Weights of a small mixture-of-experts language model, trained from scratch on English Wikipedia: 12 layers.
Below are experts of layer 5 (counted from 0) of a mixture-of-experts language model. Rows are named router (the router's row for the expert) and show model dimensions 0-223. Each number is 500 + 25 x the weight over its row's rms, rounded and kept within 0 to 999. Numbers have three digits each.
Before each expert's rows: a language model's description of what the expert responds to; "mostly gets" lists some tokens that are sent to it at least half of the time. This comes from a sample of Wikipedia text that the model never trained on.

# expert 13
What it handles: Pronouns, foreign-name letters. Subject pronouns and past auxiliaries (he, she, they, was, would) plus single letters or accented characters inside foreign names like Växjö, Häger.
mostly gets: " would", "ä", " came", " she", "ö", " they"
router:523536499504473494512457458521472494514510505490456470472498489500506472541453466508439493473496466515489429482507530467495481513526497521500472506536515505504497490487487501524475476496526495469484502537487537512541529447507501462474538481452494459525512525488489541543519481531492536492511556472528489534526489483478522441491468503498504518500528489536487524509510457519481457481489528516518494515499517462520458523490416470481436523468500484481461476481482483506469509481461500468509505506501501448540519480518509489523488504538508526510518486489501486519504502442461488494512450497490521491482494500503491486510499511482519519517484522505509486471484470498493498553474

# expert 1
What it handles: Articles, prepositions, row openers. Articles and prepositions (a, an, from, by, until, before) and sentence-opening The/In, plus heading = signs and table | cells.
mostly gets: " an", " before", "=", " from", " until", "|---|---|"
router:512487485484476539557475469501466476502510517486465531523531506456528498536478542441471475489520508527508495494492467531506461518500492458531456489498530503496518489516509550481495516492548511498496496510511517508480492541477476512541476508489498504473504507503489488518497538486508490487504502542545520468518499539476446485514518458456503521492509503521514492503493501519498524466473507498478442499459501519518482481469468521496462526487487445494495475468524469459480521518521461484501520492533502480493538591521494474459536489509504522498534524506467480485537490491551543500495512526492501487482493484495459486529498539510513484523473466482441535480477539477454514499494

# expert 15
What it handles: Inner word pieces. Middle or final syllable pieces after a stem, such as y in repay, on in Veronica, qua in quarantine, ture, ce, te.
mostly gets: "ce", "on", "te", "y", "so", " So"
router:534493497456516513502482487484511534477464495487567519466490486463501528504500482491509509526482483438492480511484489518494502425555526506461482528506501475495484482462509480468475499454455488539496518480469539481467465547482529524463518504518484527514555495517505442514505434527504490517470514469477496473478505459533481545512496509517484505540447527466514498540465505541544459502462528489568497515509517498488500486498524490469499469529523503525527502515519487511483545514527499518506520485482508482505511507479495532503553548532501488515478496508527478521534461483528497482478480511531494509502514542486492523494522480523486477484498494485506484537521497498480477508499

# expert 2
What it handles: Prefixes and numerals. Word-initial pieces like pro-, pre-, non- and able, plus spaces, hyphens and digits before numbers, such as protein, proximity, C-130.
mostly gets: "able", " pro", " Pro", " Che", " Cy", " non"
router:473519507466486521433525486525464493471533525507484505517450507441511547479474463438515482499502498489495509491492484482512483451505456473478515509502522484485533462517481516513477474512496549485451478510474505493520474511505498509558518493458553535471463563497532510502508540516535474494513481501467487458510496518470493468501491487494503489514521510538522491471512515502553496499488474491488507524524500497490482541497498546471492494483486488496506467514507489469511523502527463551462550494478485467536547530438518485495495528522519497494494511533471493485499507532553537501508507513510513500507493483493540467549462499523521531470524474517544488513486541500522510505517

# expert 0
What it handles: Name endings, year digits. Final syllables of proper names, often South Asian or Japanese, and year digits, such as Hindu-ja, Han-ja, -ton, -ford, 19-2-3.
mostly gets: "ja", "ian", "dy", "aged", "ya", " Country"
router:515472488493561472483503525508482484501532538456491528491503505463466496483518486498459523518526534486484514539524485482503496497511513491499499493483473492483489436514532516539460525563503488443528519467503486527486511517463459494547460463472486500487503491518509530489474509503513519473508534508519514505503490484495496487521485517535519478452526511499508489461476509484448525476517512504545515498511465486513509497454480501504486521534472518499494493536496522476448498489490522532492443573513512476511491476518495522480481511478508488473472504524460552437495528515435487457523507499484546429514494510508480521513492538491492505491489475464513512484493545544509526503491

# expert 5
What it handles: Name and word starts. Short capitalized name beginnings (La, El, Al, De, Van, Li) and word-initial pieces like dis, un, im, ro before their endings.
mostly gets: " La", " dis", " El", " di", " Al", " Li"
router:517534520460470515521532542472481514509508512495519561512533515528564485467486472481517506499480525533508457496511461473447466545496490512494547487508484478513472504485498538482492517468494493502455518521517486505505495517488515492545516484483511507497518501492528473505525512483530489502508503559450487509526452538475518500523522479473511528497474477485489464497457477493509501543484479520532533511485534537476486480504492491539492541441462475480495478496491447482494491540474497530490515460503535518530518484542510490528500457487492506499500497513498474510499450489494512552503497484524482548463512426479452496480453500490493508499541520539526523484495512516469488487527

# expert 9
What it handles: Line breaks, sentence ends. Line breaks after headings, titles and list items, plus sentence-final periods and closing punctuation like ." and ).
mostly gets: "\n", ".\"", "\"."
router:525489483504478504500477481496493498480508498485462514512477509468506527551483491496467475474510510508511486492468470552448486522509495492488432490509531520484546516546507521481477521518527492474484496492469520513472557546485501451520492482487536503511478551499516519496490544499492454455525506550510459502517534535478424469522522436462483528496503519437502495522528517504486520474511509483502470527499466507469494465490520547466490516516479455483503441508513479502487505489494464466484536504477501501494517544490494482443499478504491499502557517513473480474500479468551521506512478506454497512498532483477500471519499504486517476489488491499455512485485492499513478461518

# expert 3
What it handles: Noun stems, digits. Common noun starts such as number, member, son, special, poster, Family, plus digits inside years and dates, often in film or taxonomy pages.
mostly gets: " number", " member", " death", " sub", " set", " son"
router:483477479519541499514497464504506452496496506477490475510516512479468522506467522504551500474495482566504488476554526499476519499440520514500518494514544509525510509464471511508535491488491511477549506523488481532488523485529497552509472506524499492489472551463521482467519503491485497473489478529515490472559512510450503511530508543499487501458504523480507552476539515495444506522527534540450490493507471495487532499518492487547535492515544494509509514489473493499467492503528511497449499465479535525506443492484499487510456460485485533475489505573490542524527508488504509521468463486506484508512500504453510526502512480517532518523551471528504473490466507483532484475510

# expert 8
What it handles: Place-name openers. Leading words of place and institution names, such as United, New, South, West, County, State, often followed by States or York.
mostly gets: " United", " New", " South", " States", " County", " North"
router:450503521478505469510512461481519485482502519478537510512495518455538477491483517486507500501512511518485506518543506531497555521491492492514512526519492494486533516532522478516529545552501516482524470447538495471522496453525476506510426517496508496536487449546547531458479516494503515523531478481474527508509531516507518492435464454501462498495510489479504513495508500468515540458524473522471505516528518509444529517510502477469518442466458477455481506503468501493484482488450505557499510493481526516485485476485494468454467494536502487487478511520494514510455534497495475546524478502488512534499520510485479480501495506474517497543497497526478525477539487485521452505492

# expert 6
What it handles: Latinate word endings. Mid-word and final suffix pieces of English words, such as -ation, -ment, -ant, -ion, as in enantiomer, propellant, correlation.
mostly gets: "ation", "ment", "ion", "ect", "ant", "ator"
router:482453539531433511512531544498490512541509480498531465503467520546480503477553522524475496481513494523497533479494507492502510500470512491525523494492467517516489567473479512512497501466483514503504483502525477500548517514535466468464509520501464514477493494484483510484465509483498482490494505489481510517417517472510493537488499503466569534507456512523432491487518536510476501504529474493494485495500486521497534514523558503497536498498521547554571474499465525483542477532521505492524481555493494493457488490488475495500477512485489495515519507493505478511486547525511528466487513501542489469513515433504515519500535465499513532491503502517490476501487493525456503501512

# expert 4
What it handles: Foreign names and record. Inner syllables of non-English names and words, such as Ar-bro-ath, La-bre-cque, Buen-os, plus music and sport nouns like record, album, World, career.
mostly gets: " World", " career", " record", " Tour", "cade", " We"
router:484497471527549451472500525523521494551486519513494474511503459553521495495490555529502463465491485496505490502517496510503449491484450496540500519492513516546476497523474496496510469525544512524478535489514515508476495453457510500503546488517514536546475482517441505494517507489525523555516504502535499514494477488495521508507488500542438504502557504501490484557486483456514520533505484514510540477525520509492476481473536478477463499502522509518485540481546495516520485469485484496519492454508463511522507501485493519495496497525475474468522504480494475472481524523477469525502533530447530484497494563516551477529509553519494498521511473504525458472501488488517513454509

# expert 10
What it handles: As well, name pieces. The phrase as well as and copula verbs like was, became, plus -or and -ov pieces in foreign names and list punctuation.
mostly gets: "or", " well", " as", " became", " have", " being"
router:524542507491490524535504538493489504488484556549479472499507498477508481539500503495498482498533540506496508473447524506497505542445511515530470487539442512500469479512484498497497543502542516539481506487534522513492479551502507498492495504499478439476496500479548508497497529488535491496481507481511467497489488524494508486475522490481484479476491525450533510440489492503530530496468510479443471523447506518530486493532495522524531509555511490483505498506504518515521480498503512433487507499528493486579538537534511501535510516429534497515486453513499496492493509487505495447466493523489519497537513558496489490512534513483444509466516506467502507497522512469511510496477

# expert 7
What it handles: Quantifiers and of. Quantifier words (all, some, many, both, several, three) and of after list or number, often in awards text with Best.
mostly gets: " all", " some", " three", " other", " many", " most"
router:465528475458510513471521475491509500456480511504475495519495524538497512511438492501529487490505465513495527508484491516529526478507497473527487502484487497514535476488475460452532502550523505523488491477456480498497522511522495517542507470490502523455500519527501524524499493501487469515492481545531530490500542541500503490473518504503508482472476462534494510500530520532507440459489479523490517520474495494509513525526510529485473489545429457468483461511482475498517491509556494464444521530493492494486517517489486477496454450517501538546505479462482507483474491434492459595485485483454501479477478507485482498488501538500485474488446502504483526494500508517504501509523

# expert 11
What it handles: Clause linkers, verbs. Mid-sentence linking and verb words such as where, there, while, so, saying, found, played, following commas or to and was.
mostly gets: " where", "---|---|---|---|", " there", " while", " found", " back"
router:485489544513500522473486492468538546467477468556486544510498519491465509495527521496483510509510486493491451532498487533550494518511564462491502499505535508484520487552514454527510453499506485516513481498465448487499449464514552475499500464507527519513489505480512503514493502487477476479503479480488483486529543490513476459526469502471485494476513505504530543505554487499490479513502502488490483490531466498490534458489451554539536483526469536504453521503461548506495536484496495500518455500497496514464457515450548477518512483516500510538511508530486555483466518505519490491486491512531507519498469468480479460496481507521534470473465511475488537524483502512489527523511

# expert 12
What it handles: Infobox and taxonomy structure. Line breaks, dashes, commas and first letters after field labels in infoboxes and taxoboxes, such as Phylum: Arthropoda and coordinate N.
mostly gets: " Phyl", " /", " imp", "{", " Follow", " Tak"
router:483518466463441490509450496506494468507518481517473484522489472497455494490518479501465477502459512470512538454509517502525469516530535511453488505474533513508506487534498530525547507496507481523496491538542485513490514537519522482534462480495534492506537530512479512515460567503499504469548470535484490498531518549476482521539505481528490500496486512512560510494496500497474523484536494486465545479510546510491497491506485536477457514458454425499456516514514490475502502494525508473478494479480512526524495542491473484480501497511498476519501463495522494523459486497528541485535514508449510535488491486508508478485488520513529486477530462504526549435506485468496513516518

# expert 14
What it handles: Common nouns after articles. Ordinary nouns after the, a or of in running prose, such as film, area, people, town, data, library, administration.
mostly gets: " Film", " area", " people", " town", " School", " population"
router:535505517510544481450511453471532491507497478512463529514523473499487495519514496528521531505497521518484565556495530458485514544477448499467527484487522473457515528520505519525499487469474488484492494469471484521496525503519471518507472496509497494503489485448490532485492491506501495485518490479494520497510482495509527466500530492555509483502503496505495516449548511495479511551552524495467486466500516487518494530490466528571505508461543503511466549478497519513509493473474487509473513460500533519438466461521524483486477483479495514487494522519510515490522496554488487519538520474502516507529512505501523465453488452481504499536500569525470505553468493506519495451516